Below are experts of layer 11 (counted from 0) of a mixture-of-experts language model. Rows are named gate (a neuron's input weights, with its number), up (a neuron's input weights, with its number), down (a neuron's output weights, with its number) and show model dimensions 0-255. Each number is 50 + 10 x the weight over its row's rms, rounded and kept within 0 to 99.
Before each expert's rows: a language model's description of what the expert responds to; "mostly gets" lists some tokens that are sent to it at least half of the time. This comes from a sample of Wikipedia text that the model never trained on.

# expert 15
It responds to: Sports competition terms
mostly gets: " Cup", " Championship", " tournament", "weight", " round", " championship"
gate0:38 41 45 71 65 60 35 61 55 57 47 51 36 61 34 42 58 48 66 37 46 47 52 54 20 49 38 49 49 45 71 57 59 60 36 40 68 75 47 55 35 61 51 42 40 37 51 46 41 70 64 55 49 56 46 45 55 47 42 43 54 46 44 65 53 44 40 54 34 45 44 64 64 56 59 22 63 60 43 62 54 42 59 37 42 50 64 50 47 37 47 49 54 47 52 62 62 62 39 35 50 42 53 41 57 50 56 49 40 38 56 44 63 47 45 40 32 49 31 54 39 54 62 53 51 28 66 53 42 60 60 47 48 47 48 56 61 35 36 47 39 60 60 45 38 51 46 41 39 66 51 68 45 45 53 56 62 45 34 65 46 69 64 49 40 43 48 48 48 60 46 54 48 37 55 66 64 46 43 68 67 40 56 61 34 53 63 67 61 40 55 36 59 48 51 48 27 57 45 42 69 25 36 40 49 56 58 52 43 52 42 47 51 43 48 43 49 43 51 62 50 39 51 51 40 51 39 54 56 61 50 47 54 35 46 52 52 57 44 45 44 52 49 52 61 54 69 49 49 33 50 61 69 44 61 65
up0:50 30 47 58 56 66 39 47 59 50 55 48 47 48 31 40 49 65 64 41 48 61 63 38 29 54 43 57 52 48 45 62 63 64 40 54 44 46 48 53 45 64 53 55 24 52 51 43 54 66 52 59 52 46 53 35 58 36 63 52 52 74 47 69 56 68 52 44 33 26 50 58 52 55 54 36 47 51 52 56 51 47 52 58 31 46 37 61 54 48 47 40 64 50 45 70 62 52 38 51 45 57 45 35 48 35 50 58 35 51 48 49 55 42 61 51 43 32 31 49 42 47 52 50 54 73 50 33 55 44 57 43 43 58 47 54 56 42 41 39 34 57 60 38 26 44 34 59 30 69 39 66 47 69 47 49 55 49 36 52 39 54 67 59 47 40 37 52 66 49 38 52 50 49 64 62 44 51 58 67 57 50 44 44 50 48 59 44 64 28 60 46 64 42 52 55 23 70 53 37 53 34 68 36 50 45 51 44 46 64 38 39 61 38 49 40 47 56 50 51 40 56 65 42 50 67 44 42 62 49 57 54 50 57 53 42 52 54 35 53 52 52 67 57 48 61 49 33 55 55 54 48 51 58 58 71
down0:54 54 49 68 37 52 42 48 28 38 51 47 62 76 46 56 51 46 38 59 63 51 62 69 54 30 46 49 40 47 47 60 44 36 58 41 34 58 55 63 45 45 55 46 58 33 31 50 57 46 44 53 54 47 58 80 50 47 62 48 51 48 60 33 35 55 42 47 68 41 62 61 59 46 67 40 65 57 47 75 47 32 49 35 51 40 34 63 59 58 49 36 68 56 46 34 49 54 54 44 42 47 55 58 58 50 39 39 37 54 52 63 38 48 47 34 48 42 43 64 46 48 23 52 29 41 44 37 71 45 50 49 42 52 58 50 43 37 43 67 48 37 55 34 40 45 55 57 56 62 48 57 65 45 47 53 49 63 26 47 58 43 35 65 61 46 40 54 42 33 52 66 60 38 51 51 41 58 38 46 43 48 55 49 57 69 65 56 54 34 57 39 51 54 47 45 33 55 54 44 59 49 69 47 55 63 41 37 52 52 46 48 40 53 30 48 47 41 56 47 65 57 45 58 45 46 32 57 62 51 62 58 47 51 68 40 64 58 49 50 56 49 53 59 55 35 53 62 44 59 60 65 62 49 51 52

# expert 1
It responds to: List-entry dashes and separators
mostly gets: "- Born:", " –", ") –", "  -", " (b.", " (born "
gate0:38 45 49 40 48 47 57 53 43 51 53 60 33 30 54 60 49 43 34 51 49 53 54 47 69 47 72 55 48 44 47 56 44 42 51 53 34 41 19 51 66 69 53 73 40 68 51 55 59 33 53 42 56 48 40 51 41 47 42 38 53 55 46 59 45 58 60 42 67 48 57 53 57 24 45 50 61 41 28 45 52 54 51 66 44 60 64 63 54 72 43 63 32 52 61 50 43 61 40 51 60 42 43 47 49 47 62 61 46 52 56 40 57 49 46 47 49 53 53 41 52 58 52 50 47 48 63 35 58 51 44 57 40 40 67 41 62 57 48 40 48 62 60 52 30 43 58 37 38 54 41 31 70 52 69 55 62 42 48 50 76 60 43 55 55 53 44 33 45 50 40 54 42 55 51 36 42 22 72 46 46 48 55 51 33 54 56 59 53 40 25 48 66 55 41 56 56 56 47 49 51 51 31 40 65 54 40 47 59 53 43 35 54 56 42 54 58 43 52 44 62 38 76 46 52 72 54 61 50 53 51 39 45 53 50 50 60 16 49 57 53 44 55 52 50 50 56 52 45 54 47 56 31 51 54 56
up0:45 65 67 40 50 41 57 64 45 56 38 48 47 51 63 54 54 51 59 33 64 60 28 47 55 35 56 40 44 43 40 61 46 47 62 55 50 47 40 46 70 44 45 59 47 76 35 33 50 42 68 51 48 56 47 54 46 34 45 24 36 56 55 54 36 56 37 62 63 45 62 48 68 35 47 38 54 54 34 58 59 49 54 49 57 39 56 50 66 83 40 50 46 50 59 63 42 45 48 56 61 49 49 42 64 34 43 50 56 61 69 55 43 57 41 55 47 38 63 43 58 54 60 56 55 45 52 31 36 49 36 60 45 60 57 47 61 46 43 44 43 65 54 20 45 45 57 51 51 44 56 32 56 50 56 52 57 33 38 46 65 63 49 61 50 45 70 35 38 47 61 45 33 53 58 44 54 52 44 68 50 47 53 69 51 43 51 55 61 45 51 43 51 51 42 62 63 61 55 49 35 57 34 30 48 63 49 40 46 53 38 50 57 61 38 45 55 41 50 46 51 46 49 38 35 66 48 34 51 77 44 31 57 64 65 47 48 38 40 41 44 58 50 58 46 52 54 52 52 46 39 41 38 56 60 63
down0:41 31 31 45 73 66 36 49 43 65 56 43 40 43 60 38 46 56 48 39 56 48 33 55 59 54 49 43 44 68 63 51 53 36 46 51 55 56 72 49 40 68 44 45 47 39 54 29 44 45 57 29 63 37 55 60 30 56 41 50 52 48 51 35 44 43 29 59 46 69 56 51 56 65 52 50 43 64 61 41 68 41 51 58 37 42 49 51 41 58 46 71 57 50 40 49 52 57 42 58 64 41 53 44 64 44 32 70 33 51 40 41 28 58 45 55 55 58 46 59 55 39 60 58 60 46 61 57 60 46 47 44 54 64 44 39 54 49 28 46 69 37 51 47 45 54 60 53 54 51 52 44 34 55 55 56 57 50 66 67 51 43 42 54 56 47 69 52 40 66 55 52 52 44 67 54 56 48 52 37 64 46 59 51 39 37 51 56 60 49 45 45 49 51 57 58 35 51 32 58 56 41 41 50 62 37 63 63 58 35 39 55 56 60 36 33 58 44 56 61 42 39 67 68 59 34 50 37 30 52 65 51 40 32 47 44 47 52 36 49 47 44 40 53 58 58 62 59 59 42 48 48 48 67 49 36

# expert 53
It responds to: Closing punctuation
mostly gets: "\".", "ing.", "s.", "\" |", "\",", ", but"
gate0:38 70 49 39 54 40 50 31 51 51 42 51 66 26 42 53 78 62 75 59 38 53 35 26 60 66 41 49 60 51 45 35 59 62 39 48 39 34 46 41 49 68 71 48 46 51 38 54 38 61 37 70 53 55 45 44 47 43 46 38 44 63 49 42 52 33 32 57 49 43 53 46 50 32 46 60 55 49 52 61 51 78 31 49 50 53 56 51 46 54 39 58 32 60 32 43 61 47 51 54 56 53 44 57 59 43 52 65 37 34 35 50 56 46 56 40 46 52 54 51 45 49 46 53 45 51 51 50 60 50 48 50 51 66 51 42 37 57 43 72 34 30 55 66 38 56 51 54 34 54 39 40 36 64 50 46 55 50 49 54 51 52 47 44 62 52 64 63 49 65 46 62 63 33 60 54 59 43 50 64 51 36 60 37 35 43 52 47 59 41 43 66 47 69 64 38 32 65 42 39 58 59 54 46 55 57 50 45 58 53 56 56 41 54 35 53 50 53 54 58 51 52 66 54 62 51 56 49 54 67 63 54 48 42 50 46 48 48 53 52 45 61 69 38 46 60 42 47 56 50 39 35 64 36 28 47
up0:62 61 47 58 66 50 57 35 49 53 29 53 47 42 58 56 48 68 52 48 56 55 65 48 34 51 44 72 32 30 43 66 50 55 47 52 41 48 63 36 55 48 58 50 37 48 52 55 41 48 53 55 68 58 50 39 49 50 33 62 64 54 63 49 35 49 50 46 42 31 57 62 67 49 45 56 69 57 41 55 35 48 52 42 51 52 61 53 55 52 41 61 54 67 40 57 38 45 47 49 57 39 46 33 43 56 55 42 41 58 39 58 48 34 60 53 57 46 41 52 49 46 24 51 56 57 63 44 56 53 31 56 51 43 51 33 61 62 57 58 26 45 36 48 63 40 61 46 48 37 56 45 49 43 50 51 48 48 58 47 50 70 59 43 34 41 60 55 57 49 44 58 41 50 49 63 41 65 50 59 53 48 45 60 44 43 36 59 78 54 58 44 53 67 39 47 34 57 40 54 39 68 51 34 65 55 56 33 37 50 45 57 46 61 50 66 47 38 56 46 65 43 71 37 59 27 61 41 64 56 74 55 42 54 47 47 43 63 30 43 45 44 58 44 45 55 24 57 57 52 32 45 55 49 35 39
down0:52 44 50 50 48 38 40 51 56 44 66 68 48 36 46 51 52 51 42 71 60 47 41 54 66 67 52 51 58 71 62 41 49 45 36 33 41 57 61 58 34 63 55 43 58 62 56 43 50 47 53 37 54 55 39 49 59 35 52 49 30 45 39 57 57 46 42 44 57 46 69 59 40 54 53 23 44 41 58 51 66 44 57 38 41 38 35 53 59 43 48 56 48 58 57 53 54 48 62 38 51 44 34 73 57 48 56 71 46 48 51 35 54 61 48 72 51 54 59 42 58 50 48 44 52 51 46 50 48 33 54 54 54 53 48 61 47 38 54 27 75 51 63 53 44 51 24 46 41 51 30 53 52 59 46 46 39 41 53 62 54 44 53 48 50 49 39 39 52 46 66 59 54 58 39 57 55 53 68 51 41 50 35 50 48 67 51 50 33 75 39 62 21 49 63 45 63 46 48 45 58 45 65 62 44 56 36 62 44 53 55 53 56 34 40 44 44 57 51 38 35 53 65 58 62 73 59 38 64 51 30 57 55 36 52 42 45 42 54 63 37 54 54 49 57 56 51 25 56 42 35 47 36 57 55 39